Weights of a small mixture-of-experts language model, trained from scratch on English Wikipedia.
Size: 13 layers, vocabulary 8192.
Experts: 16 experts in each of 12 layers, 432 tanh GELU neurons an expert, 1 pick a token, a sigmoid router.
Training: 458M tokens, 6984 steps.
Below are experts of layer 7 (counted from 0) of a mixture-of-experts language model. Rows are named router (the router's row for the expert), up (a neuron's input weights, with its number), down (a neuron's output weights, with its number) and show model dimensions 160-319. Each number is 128 + 24 x the weight over its row's rms, rounded and kept within 0 to 255.
After each expert's rows: "gets" lists some tokens that make up at least twice as much of what it gets as of all text. This comes from a sample of Wikipedia text that the model never trained on. Tokens count by the router's weight.

# expert 1
router [138 141 200  96 143 108 142 151 121 164 131 128  92  89 133 117 104  84 125 108 117 109  90 121 111 125 166 102 123  72 116 102 161 101 122 114 147 123  92 125 141 151 108 152 104 161 105 167  59 131 113 121 133 155 159 123 167 154 144 137 115 120  99 127  97 138 105 138  88 154  94 100 159 131 130 146 170 144 133 140 104 130 139 140 122 118 130  92 117 147 161 146 156 115 106 130 105 114 162 143 141 186 172 138 127  95 126 117 150  86 154 122 147 129 129 114 147 137 162 141 146 119 127 188 184 146 127  94  73  98 118 183 146 137 140 105 142 114 104 103 105 150 115 146 136 126 161  98 100 149 136 143 152 124 118 121 136 118 153 106]
up2 [159  86 123 114 101 101  96 154 109 139 178 156 168  92 112 138  61  91 161 122  91 113  92 145 118 110 161 140 125 132 137 169 124 159 136  97 113 109 131 110 133 177 100 106  93 129 135 147 119 149 123 138 120 136 140 116 149  89 120 127 144 152 120 156  90 101 121 142 105 123 155 177 149 122 157 137  83 132 120 136 107 102 160 144 179  80 114 158 125 163 135 117 135 130 126 110 156 113 135 137 145 118 163 165  89 141  94 101 147 141  98 114  91 134 150 126 141  77 123 121 115 149 152 136 138 144 111 117 130 116  66 116 109 175 148  83 147 145  94 134 146 126 130 156 135 147 141 167 169 146 105 106 102  90 118 105 118 121 119 163]
down2 [124 155 121 172  57  93 174 154 191 138 111  92 180 115 103 116 127 131 116 126 109 139 122  62 130 152 109 138  83 128 161 122 146 132  90 118 156 156 105 128 158 124 168 144 161 139  87 151 140 105 145 133 127 131 160  99 161 125  87 120 131 134 139 125 114 164  94 120 132 139 109 130 125 118  88 117 129 118  99 150 160  84 119 127 105 180 123 141 127  69 171 136 100 134 102  98 123  94 133 133 123 163 126 112 115 133  97 115 138 148 111 105 148 143 130 167 167 186 114 132 153 129 123 152 135 125 118 132 127 164 138 152 146 167 124 156  88 141 143 118 144  95 131 113 128 115 125 124  94 138 106 134 153 127 131 136 135 152 132 104]
gets: "ing", "ed", " as", "s", "d", "ated"

# expert 15
router [151 125 127 139 144 107  74 118 125 122 131 141  92 134 130  96 131 134 119 144 121 144 151 124 148  90 146 151 131 106 115 121 129 138 156 141 125 135  92 171 116 139 118 127  81 155 100 168 115 150 112 110  83 148 134 120 147 127 137  89 102 157 154 128 119 173 126 114 151 121 138 156 141 118 152 188 191 112 158 117 114 138 127 141 113 153 149 133 134 121 121 142 121 124 174 122 116 127 144  94 138 171  76 113  89  91 110 129 118  96 104 137 130 127 124  72 102 106 141  34  92  96 145 121 120 132 155 119 113 138 122 178 128 117 122 171 112 183  82 178 125 144  83 155  73 202 166 155  94 107 102 119 129 101 130 122 121  91 174 157]
up0 [112 126 114 115 117 135  95 153 121 134 149 104 109 100 117 133 110  93 142 164 141 137 147 111  84  87 130  91 132  84 106 124  85 120 103 123 148 144 109 166 151 136  94 132 162 141 163 152 120 174 127 169 154  98 115 137  96  77 144 133 117 126 134 146 134 139 158 127 134  94 144 111 117 133 165 160 103 131 112 157 115 133 134 143 127 126 182  91 113 169 113 103 158  82  62 137 125 120  90 138 125 140 124  97 161 159 129 125 124 143 109 125 162 133 122 107 132 145 131 176 123 105 129 123 124  99 106 129 125 138 141 103  98 158 114 121 154 183 131 125 119 131 132 104 110 126 158  87 123 127 120  94 107 120 145  92 128 131  95 131]
down0 [121 163 143 113 131 100 140 121 160 116 131 115 168 127  81 148 111 132 131 142 139 137 114 127 126 109 122 110  99 132 134 127 127  95 112 202 123 130  83 107 141 159 147 131 124 105 155 143 100 159 132 164 130 128 104 114 164 117 112 148 142 137 157 136 153 160 117 125 131 133 103 124 123 131  99 156  90  97 136 151 128 105 117 103 133 170  99 130  77 109 143 152 125 111 100 112  96 127 129 132  66 126 156  83  83 154 123  76 162 129 147 141 113 113 186 154  90 126 120 133 126 137 117  81 134 138 162 106 151 109 126 105 133 138 190 129 151 126 147 129 100 115 132 114 130 138  94 157 140 148 185 110 129 137  98 138 164 140  92 101]
gets: " A", "S", " W", "A", "th", " S"

# expert 6
router [172 142 171 156 132 104  79 109 110  87 165 123 120 144 134 121 111 102 182 115  91 157 154 138 126 103 131 150 102  79 116 186 155 129  98 173 139 137 128 132 144 138 119  70 140 170  98 179 114 137 126 143 165 130 124 105 153  98 115  81 134 135  79 139 164 129 144 103 127  96 101 147 145 176 163 137 153  90 148 146 136 136 130 132 124  86 111 165 124  93 125 112 103 102 148  93 100 126 120 132 110  98  86 148 141 144 126 121 160 119 106 144 124  91 142 117 135  96 167 160 124 139 143 180 108 128 151 116  86 120 153 128  98 141  85 122 206 107 151 134 115 126 115 181 151 109 186 113 140 129 133 125  94 139 106 149 136 151 138 153]
up2 [141 151 166 142 121 128 114 126 186  76 130 116 119 183 130 113 124 116 130 125 139  98 104 120 156 151  86 165 103 135 150 110 109 120 119 139 122 115 125 113 168 106  89 118 145 116 154 139  95 190 145 109  96 153 175 127 114 165 166  79 119 137 116 193  95 146 127 106 131 121 172 125 137 145 156 102 120 115 161 136  99  97 105 156 147 117 184 104 126 131 136 128 103 152 117 115 137 141 130  59 121  95 120 119 161 161 142 101 156 122 140  87 133 154 121 177 132 124 129 119 105  92  78 137 119 152 124 164 144 117 134 149 147 154  78 122 120 104 110 141 138 130 177 153 132 200 133 126 140 113 114 123 130 136 119 123 155 159 131 129]
down2 [129 116 104 140 118 120 133 100  94 129 168 107 101 111 126 135 193 117 149  90 148 117 154 172 126 117  80 184 136 117 143 138 138 102 150  96  87 124 139 103 127 127 167 181 142 100  94 102 146 115 125 157 127 142 144 177 102 117  98  94 143 128 141 136 134 128 104 130 142 138  93 106 138 114  82 158 150 145 146 140 148 107 140 122 119 162 154 177 124 149 109 115 115 162 127 150 148  72 153 146 109 112 103 142 111 121 161 128 134 149 148 165 107  87 110  96  74 109 117 116  85 153 115 111 119 105 126 111 138 167 151 135 120 136 145 124 132 193 164 120 128 106 121  84 146 133 117 141 107 131  93 121  98 129 131 114  70 117 140 106]
gets: "\n", "==", ".", "===", " ==", " ==="

# expert 11
router [124 127 147  95 146 126 114 123  97 182 123  97 138  91 119 105 122 126 122 126 106 134  97 119 127 121 130 128 129  93 137 148  96 136 141  94 176 127 101 120 143 137 137 149  92 180 150 137  92 132 105 120 107 142 151  76 126 134 141 160 125 118 119 100 121  97 112 122  89 137 117 142 150 140 156 119 118 131 131 143 140 147  96 154  84 137 130 147 125 100 180 126 136 111  97 133 115 108 155 135 168 112 146 166 117 107 142 134 146  70 113 123 108  91 103 122 120 128 126 101 103  86 131 166  80 131 147 118 133 109 165 176 142 130 139 117 146 149 135 159 134 152 105 114 146 126 145  95  85 128 101 128 164 143 122 153 177 139 129 109]
up2 [160 103 110 153 134 138 121 109 114  95 103 123 120 124 186 120 118 165 103 126 106 114 147 110 141  88 144 101 147 123 192 152 205 105 192 116 161 156 118 125 122 132  96 151 146 157 141 132 121 108 115 133 126 124 132 145 136 124 137 125  88 158  96 109 156 129 144 126  84 101 131 134 131 151 149 110 150 114  95 114 158 125  97 126 128  96 111 113  70  96 100 151 135  89  69  99 192 135  81 168  98  93 167 128 150  97 189 142 123 135 120  91 100 114 129  98 138 162 138 133 101 125 140 130  70 104 104  92 152 132 105 116 132 138  95 159 138 161 119 149 138 116 109 107 137 128 133 137 122 111 153 119 153 101 107 128 126 128 146 128]
down2 [136 140 112 162  62 141 166 177 136 123 142 129 108 123 120 129 100 136  94 113 131 137 102 122 107 111 153 119 137 116 138 171 148 158 120 168 103 128 127 112 162 137 104 114  99 108 155 142 129 108 136 121 130 116 136 154  65  90 135  65 128  98 121 149 106 126 110 150 117 136  54 176 150 146 112 129  93 124 130 111 141 115  98 172 144 162 136 136 139  86 149 112 124 114 139 181 141 178 110 146 150 135 131 113  94 153 137 121  77  91 141 150 114 140 122 140 106 109 124 176 175 116 104 135 155 132 103 140 114 120 130 164 129 142  96 153 167 112 120 136 165 145 117 119 159 145 143 136 106 106 143 110 106 112 117 136 132 144 111 147]
gets: " of", " in", " for", " on", " by", " with"

# expert 8
router [132  98 122 144 126 128  69 142 143 117 163 114  99  97 131 178 177  84 141 122  95 160 120 129 129 136  91 125 128 112 120 190 150 117 139 176 168 116  96 134 121 146 131 118  89 125  92 118 112 109 148 102 131 111 122  87 128 115 119 119 155 137 161  99 134 130 100 183 155 152  69 127 129 120 151 123  96 150 111 130 106 123 114 178 109 156 129 128 137 143 150  59 162 106 142  81 127 145 142 123 141 143 144 158 108  92 115 133 143 120 136 123 174  70 148 138  95 110  86 137 142 159 100 139 143 118 132 129 106 114 142 156 124 143 144 137 154 167 145 168 144 117  85 104 101 210 137 147 149  91 146 112 139 106 121 104 146 153 126 148]
up0 [116 112 143  80 124 134 102 121 184 125 143 135 114  93 164 127 128 148 129 125 130 149 116 114 136 132 145 110 125  82 143 134 105 129 176 136 130  83 115 114 123 129 120 167 108 107 109 135 147  78 134 177 103 137 148 137 173 132 124 130 165 108 160 110 122 125  64 129 108 131 114 154 123 136 127 132 118 135  73 104 138 100 126 169 134 126  88 148 110 155 133 102 133 110 149 143  96 162 169 111 161 119 168 174  71 165  98 112 163 140 123 106 155 111 140 142  89  93 127 133 126 125  92 139 154 123 149 123  92 122  86 125  83 114 153 123 153 113 161 139 107 103 132 146 127 164 155 168 163 114  99 114 125 164 149 144 141 102 142 116]
down0 [106 104 141  83 141 137 151 135 165 142 139 170 121 110 113 122 102 148 102 128 148 114  77 159 121  83 153  85 165 137 205 130 121 139  94 104 166  96 161 159 115  96 121 121 107 131 103 179 157 117 147 154 131 160 133 121 150 149 103 107 156 157 102 142 150  86 110 109 128 119  96 102 137 114 136 155 144 148 147 116 146 114 136 129 146 141 109  80 101 141 125 109  86 120 107 122 118 112 122 120 109 146 138 117 143 124 158 151 143  97 129 145 155 169 135 102 154 136 145 124 160  97 105 141 130 159 180 168 127 128 105  95 110 151 124 146 142 107 157 110 111 153 143 106 167 133 142  99 112 135 114 135 111 124 129 145  78 126 131  79]
gets: "s", "e", "y", "t", "er", "z"

# expert 13
router [173 134 174 119 101 102 121 105  72 150 159 159  82 113 119 141 106 105 101 125 165 119 123 185 125 107 112 136 102  95 109 124 127 132 185 144 122 136  99 122 108 123 100 156 152 134 114 146 116 159 165 114 134 100 152 130 148 162 120 161 143  93  81 137 128 158 121 152 129  75 145 120 131 113 115 141 171 128 153 141 123 129 156 121 123 114 122 129  88 107 122  99 161 136 115 109 155 107 132 128 158 114 139 134 103 103 136 133 152  63 128 121 127 114 125 145 150 113 126 122  86 126 144 118 172 112 144 109 134 144 150 102  86  98 109 133 144 110 136 152  96 133  86 173 145 120 143 154  93 116 104  97 137 121 130 146 164 120 157 121]
up2 [178 168 140 152 148 163 140 157 131 121 141 134 126 120 116 177 136 149 124 134 134 107 118 129 107 121  90 122 153 110  68  96 145 104 132  93 169 124  71 130 111  68 158 155 131 119  99 124  96 137 163 147  91  97 106 126 115 130 103 130 124 135 123 122 155 121 117 174 147 123 123 142 135 144 102 131  91 148 109 149 149  93 138 104 172 161 102 114 121 134 157 118 124 143 101 152 121 163 104  69 123 152 119 117  92 175 137 122 203 163 134 107 141 171  77 154 150 118 101 130 113 145 118 151 123  96 103 106 163 127 108 135 156  90 107 123 126 119 105 124  95 121 100 115 126 125  78 153 140 114 122 159 120 109 119 164 131 127 139  87]
down2 [137 121 136 161 105 130  76 132  95 123  96 100 164 111  95  89 123 166 104 121 101 148 163 160 166 104 114 142 125 129 145 146 143 140 140 128 114 138  95 126  81 123 113 121 122 193 143 179 177 116  89 135 142 134  98  86 117 124 139 124 149 130 152 128 163  92 109 118  57  92 104 109 144 138 160 127 128 125 149 104 122 126  95 122 136 148 112 156 121 147  88 126 132 129 111 115 159 128 118 152 171 122 113 140 111 140 156 130 121 164 157 100  98 123 152 148 156 137 137  92 141 107 128 145 140 102 110 146  89 130 126 130  95 146 117 150 150  97 132 142 105 142 126 144 126  91 106 132 152 135 147 105  88 129 116 159 148 108 118 121]
gets: "er", "y", "ation", "al", "e", "t"

# expert 5
router [141 142 136  94  98 123 128 109  91 114 189 147 116 144 120 158 105  97 107 131 118  86 100 146 120 116 118 137 136 114 117 119 119 131 158 134 180 140 100 145 123 162 103 114  64 134 124 138 114 134 100 158 105 141 138 142 149 177 125 124 130 153 130 109 141 106 110 126 115 107  96 126  93 161 167  91 149 148 102 123 126 145 119 166 110 148 160 129 135  97 145 112 113 111 136 145 140  71 132 121 160 137 114 150  89 134 143 123 143 115 112 141 124  94 123 132 106  96 127 120  97  93 127 151 120 143 103 154 113 139 168 122 141 123 121 167 128 137  67 127  99 125 124 134 145 145 126 172 167 102 103 113 154 103 122 123 127 151 139 121]
up2 [149  70 159 174 155 175  95  61 101  99 122 136 146 108 144 148 206 101 140 130 120 142 127 125 106 147 181  92 135 130 135 152 120 102 133  99 117 152 133 168 142 119  80 134 157 124 116 139 119 176 112 134 130 122 145 163 110 123 117  96 128 133 154 116 124 180 123 116 106 101 143 145 113 122  90 112 143  98 155  94 105  66 139 132 162 128 175 100  98 171 130 163 140 159 147 128 100 143 162 141 108 123 158 171 118 119 124 120 146 164 114 117 115 131 146 121 129 133 125 122  91 111  95 139 162 156 155 172 111  97 155 114 151 161 134 147 126 153 105 107 154 129  99 132 126 110 119 151 140 147 155 127 129 121 100 126  91 148 132 104]
down2 [ 85 136 124 129 148 100 178 133 102 157 133 108 124 139 115 125 106  83  84 150 118 119 112 123 125 136 108 112 157 122 150  99 109 110 118 182  97 122 110 130 106 110 137 115 119  74 156 128 196 125 165 160 148 129 110 121 158 132 108 121 114 123 159 159 133  75  99 164 134  79 108 112 126 136 137 157 122 165 145 143 136 144  93 149 107 148 107 133 164 144 138  94 106 112 122 139 134 129 113 139 145 154 157 129 155 128 148 182 142 139  90 116 134 125 119 174 110  98 111 144 151 157 107 125 107 154 125  95 158 149  94 112 133 117 106 124 111 138 139 115 153 143 108 107 137 132 121  91 145  94 141 139 135 185 130 151 114 127 128 119]
gets: " |", "–", ".", "3", "5", "4"

# expert 0
router [166 106 133 167 109  74 112 115  93 127 119 103 100 113 120 107 122 122 122 141 108 128 140 121 158 124 168 120 153 102 102 180 124 137 110  93 145 146 149 133 120 133 124 156 134 179 106 109  92 150 150 143 162 140 138  97 126 128 143 135 109 122 153 106 107  96 162 125 129 139  73 125 154 134 158 151 139 132 163 116 103 147 115 131 119 149 136 162 107 108 140 137 156 106 178 122 167 130 110 120 138 135 151 137  95 107 113 117 144 123 103 142 174 134 134 114 165  74 127 126 127 133 137 182 143 129 131 125 111 113 112 159  93  78 103 131 150 121 147 161 112 117 105 164  92 175 117 133 133  86 164 142 161  71 145 153 131 153 153 150]
up2 [175 154 140 147 141 145 122 152 115 103 162 123 135 148 130 120 176 123 152 125 135 118 106 109 108 179 159 101 112 140 113 146 110  90 167 169  92 127 117 163 128 110 132 143 157 150 161 172 140 114 141  99 195  99  99 151 137 141 131 128 102 107 132  85 121 111 156 155  89 132 152 165 123 164 140 116  99 122 114 139 119 141 117  99 109  97 115  78 144 137 121 161 160 175 122 125 147 154 144 145 156 118 111  85 129  86 165 143 118 101 110 135 112 102 138 139 107 161 129 113 174 105 111 130 140 123  79 115 158 136 135 132 150 118 127 114 120  95 137 113 127 159 104 135 153 125 118 160 151 135 109 153 143  73 107 177 152 107 107 152]
down2 [ 69 129  91 121 127 112 108 182 131 100  76 120 117 128 127 100  94 100 168 175 138 132 149  93 176 124 142 123 131 130 146 183 155 122 111 174 160 152 135 129 128 113 144 103 111 141 162 129 172 114 120 106 100 138 151 151 101 147 132  90 172 143 120 137 168 139 170 153 164 145 153 169 110 105 144 137 131 124 100  94 131 169  96 134 124 142 134 151 110 120 159 117  89 100 150 121 146 174 131 136 118  96 130 156 128 126  96 182 125 115 163 114 113 149  92  90 129 110 144 136 117 149 106 130 156 117 121 146 130  96 135 123 144 111 152 134 110 130 129 134 121 125 148 113 102  99 193 148 115 177 148 119 129 162 135 101 135 154 144 121]
gets: ",", " |", "2", ";", " (", ":"

# expert 10
router [166 131 147 144 145 122  47 150 157 110 171 170 129 120 152 137 123  97 137 119 105 114  75 102 149 112 154 147 133 122 132 150 155  99 162  81 149 118 114 161 146 129 113 142 121 134 113 115  91 148 127 123  90 152 148 102 120 162 142 118 117 119 116 113 168 136 136 149 152 149 108 159 133 144 166 130 179  75 131 116 128 161 129 128 125  93 152 136 131 132 145 134 139 136  99 132 145 122 160 152  89 167 129 166  83  86 150 148 136 139 166 158 122 139 118 143  98 111  94 139 134 138 145 156 172 143 108 172 118 134 108 103 108 132  74 141 125 115 129 157 131 111 128 138 101 111 164 115 139 111 129 128 140 109 122 124 133 164 143  80]
up0 [118 145 130  96 125 124 134 146 115 148 133 150 143 147  82 125 120 125 165 125 135  92 112 156 117  92 140 144 125  65 147 127 134 118 121 134 114 158 177  95 117 136 142 162 129  97 129 151 141 101 144  89  85  98 136 132 116 102 136 125 114 125 125  67 119 123 125  98 140 141 144 114 120 134 124 123  77 142 144 156 131 137 150 159 112  77 121 112 127 154 127 164 134 148 103 130 128 124 176 158 138 112 132 155 139 128 135 120 134  91 133 181 146 144 143  91 123 135 140 145 139 124  88 132 130  74 155 168  95 117 107 106 124 127 151 101 162 125 116 167 122 124 130 113 115 126 125  80 128 144 146 156 181  91 115 183  92 169 149 144]
down0 [135 154 136 118 153 142 109 163 122 124 139 131 148 108  90 126  59 132  87 130 116 135 142 119 115 105 138 131  92 126 130 129 150 142 103 132 138 140  97 136 152 131 131 113 151 101 129  97 112 115 122 135 132 117 100 131  98 136  79 156 116 134 173 131 133 129 145 139 117 121 168 113 140 132 140 119  98 111 117 106 199 108  94  98 144 108 177 114 110 117 167 176 172 167 145 170 126 163 114 169 138 131 109 128  93 141 164  71 108 182 158 146 169 109 118 144 111 137 158 168 139 134 108 127 154 119 140 141 120 127  51 134 138 131 118 102 147 116 105 111 159 166 116 103 146 120 155 121 145 118 166 107  98 177 105 134 145 174 140 153]
gets: " was", " is", "ly", " he", " were", " to"

# expert 7
router [131 108 129 119 123  77 104 146  88 174 127  94 142 102 130 120 159  89 110 132 100 141 149 173 142 117 119 142 161 101 102 110 153 101 148 157 151 163 108 139 151 117  93 145 106 155  99 145 129 120 139 107 112 157 131  84 108 170 129 156 119 126 173 123 124 109 107 126 114 119  90 151 167 154 151 132 134 140  83 122 113 167 175 120 155 127 168 145 124 144 152 122 140 115 139 140 170 125 131 158 183 121 106 144 129 117 135 131 150  90 124 115 139  88 120 131 152  81 155 144 143  99 121 110 136 115 143 113  84 126 135 132 153 110 146 117 123 132 140 165 107 129 112 139 144 115 137 132  81 129 108 122 124 127 131 135 121 157 158  84]
up0 [128 119 158 144 154 113 142  70 134 143 133 130 149  95 127 145 149 121 122  86 146 173 128  90 106 114 112 129 131  83 132 123 114 163 163 133 104 146 115 155 186 132  86 130 122 116 125 103  99 117 153 172 102 110 134 176 102  78 144 107 110 108 130 151 128 150 139 127  68 132 123 157 133 136 123 136 128 112 163 144 149 135 106 124 127 119 119 148 116 130 127 126 118 108 127 127 142 120 148 152 134 120 111 131 120  94 127 151 122 126 146 137 140 147 124 100 154 179 123 163 126 143 116 136 107  72 176 159 162 112  52 165 139 124 134 153  46 169 100 128 132 105 130 149 130 160 128 101 114 111 116 177  96 110 100  96 129 137 149 136]
down0 [102 131  91 181 113 172  84 140 165 122  90 114 139 113 141 112 125 179 109 129 134 125 127  63 144 136 151 103 145 126 118 156 128  93 118 156 118 100 147 126 157  87 112 143 159 162 130 168 133 130  74 120 131 106 118 129 188  68  91 130 147 172 126  92 149 149  96 149 140 160 142 146 111 136 145 115 160 113 136 123 135  88 119 168 121 128 194 117 147 146 155 106 125 113 103 162 103 176 104 140 165 112 139 171 104 153 149 146 144 125 101 102 147 132  88  94 112 137 142 123 111  86 148 130  99 130 155 108 180 123 146 114 136 154  98  88 128 137  81  89 135 101 141  92 112 113 144 138 149 120 108 132 150 118 115 109  98 125 122 146]
gets: " ", "-", "1", " \"", "‘"

# expert 3
router [163 116 173  97 109 113 121 113 107 195 135 155 125 110 124 128 189  86 126 118 120 159 140 150 107 144 136 164 171  87  85 128  97 132 170 157  94 160 117 117 163  87 107  59  79 118 135 170 102 142 114 117 160 155 167 135 116 105 105 109 136 131 141  91 146 122 127 151 126 117  98  98 100 140 152 103  59  83 124 149 138 128 132 102 158 129 131 106 124 130 116 106 122 130  89 118 145 144 129 127 118 174 115 162 159 118 114 118 151 102 136 115 113 127  96 117  87 101 125 117 113 148  78 144  93 160 125 152 116  61 135 146 121 136 108 135 157  89 113 131 121  88  82 144 141 147 124 126 123 139 162 146 162 112 146 102 107  97 151 135]
up0 [106 131 172 152 157  95 182 151 129  88 156 119  99 113  93 135 150 129  87 136 116 144 113  53 119  89 157 153 131 157 204 141 132 146 109 137 118 137 118 112 130 102  99 122 106 101 118 100 142 124 171 146 124  91 159  93 141 105 134 114 107 139 144 132 161 132 164 138 158 106 136 133 118 164 109 117 116  95 142 137 129 105 146 128 174 152 145 144 133 156 139 147 176 123 125 136 161 130 131 167  88  95 156 154 140 121 108 130 107 130 132 106 114 143 155 131  93 116 144 133 106 119 126 148 101 127 118 141  97 126 127 103 115 157 149  86 151 109 161 146 145 125 114 129 117 107 119 121 176 160 177 139 142 152 130 127 108 125  78 131]
down0 [137 151 148 125 113 131 124 115 145 114 139 144 166 113  88 121 123 175 142 143  99 172 140 173 138 121 146 131  82 132 144 127 107 142 192 128 155 122 120 146  69 135 145  88 119 105 117 121 197 162 134 129 125 100 124 148 163 115  97 142 146 142 146 122 139  91 134 120 142 139 140 130 121 129 110  96 168 134 130 104 211 148 108  84  69 128  93  97 142 133 143  88 124 133 160 125 137 131 131 124 119 146  93 108 106 124 136 134 134 147 130 146 127 122 192 172  85 137 130 141 170 127  95 133 130 151 154 146 170  97 151 144 150 140 141 123 122 156 119 111 123 134  92 132 125 123  95 160 160 149 123 135 133 105 124 160 104 131 136 133]
gets: " the", "The", " The", "=", "born", ":"

# expert 14
router [120 130 146 197 132 109 116 131 164 149 134 137 134 125 134 129 134 128 145 121 114 132 114 159 137 118 110 134 167 106 133 109 129 102 131 108 158 117 119 141 158 147 125 114 109 105  90 136 101 143 130 117 112 153 145 122 101 114 134 135 114 118 108 127  98 110 125 105 156 149  91 157 151 181 222 146 155 153 140 157 138 176 161 121 109 133 126 133 103 117 105 106 186 166 142  90 129 138 125 156 130 152 110 164 138 106 112 146 152 132 144 107 132 123 129 106 123 133 130 102 112 112 151 135 160 145 116 158  96 102 153 153 115  61 134  96 169 135 135 168 138 131 106 156  92 115 141 126 126  96 108 150 126  94 112 137 121 146 116 160]
up2 [ 98 147 145 100 135 110 119 115 136  97 121 142 126 119 117 122 127 128 131 109 155 129 130 136  87 134  93 113 172  53 127 147 147 109  84 179 108 151 129 132 142 148 144 149 120 146 155 162 107 141 103 134 164 137 111 158 136 160 120 197 101 122 129 164 104 120 131  84 133 180 148 118 121 106 162 142  85 117 136 131 122 140 165 130 127 122 100 107 172 125 155 135 153 126 153 148 107 207 121  75 140 124 152 143 129 141 127  93 127 138 128 131 103 125 144 100 169 128 106 136 134 159 127 128 150  43 116 147 145 149 173 146 133 143 142 185 163 132 154 141 117 140 133 112 127 130 156 133  71 111 131 148  91 122 146  90 112 120 119 136]
down2 [114 159 121 108 129 122 159 156 129 122  65 120 153 117 156  75 109 106  99 176 130 111 158  84 110 151 159 131 136 120 121  63  99  90 162  89 111 136 132  98 172  87 142 109 111 113 126 136 169 107 161 144 111 110 138 100 127 112 148 107 163 160 155 100 129 109 100 161 122 136 148 122 136 149 130 131 121 134 151 158 148 125 118 132 113 166 126 123 138 135 116 154 123  45 119 152 177 135 131  63  95 111 110 129 124 123  95  72 147 142 120 119  91 150 111  95  98 118 167 131  85 127 162 123 149 139 142 111  96 108 171 158 119 116 113 112 117 148 151 131 101 157 138 114 137 112 100 122 137  98 154 153 150  87 155  94  90  99  92 123]
gets: " and", " a", " the", " that", " his", " an"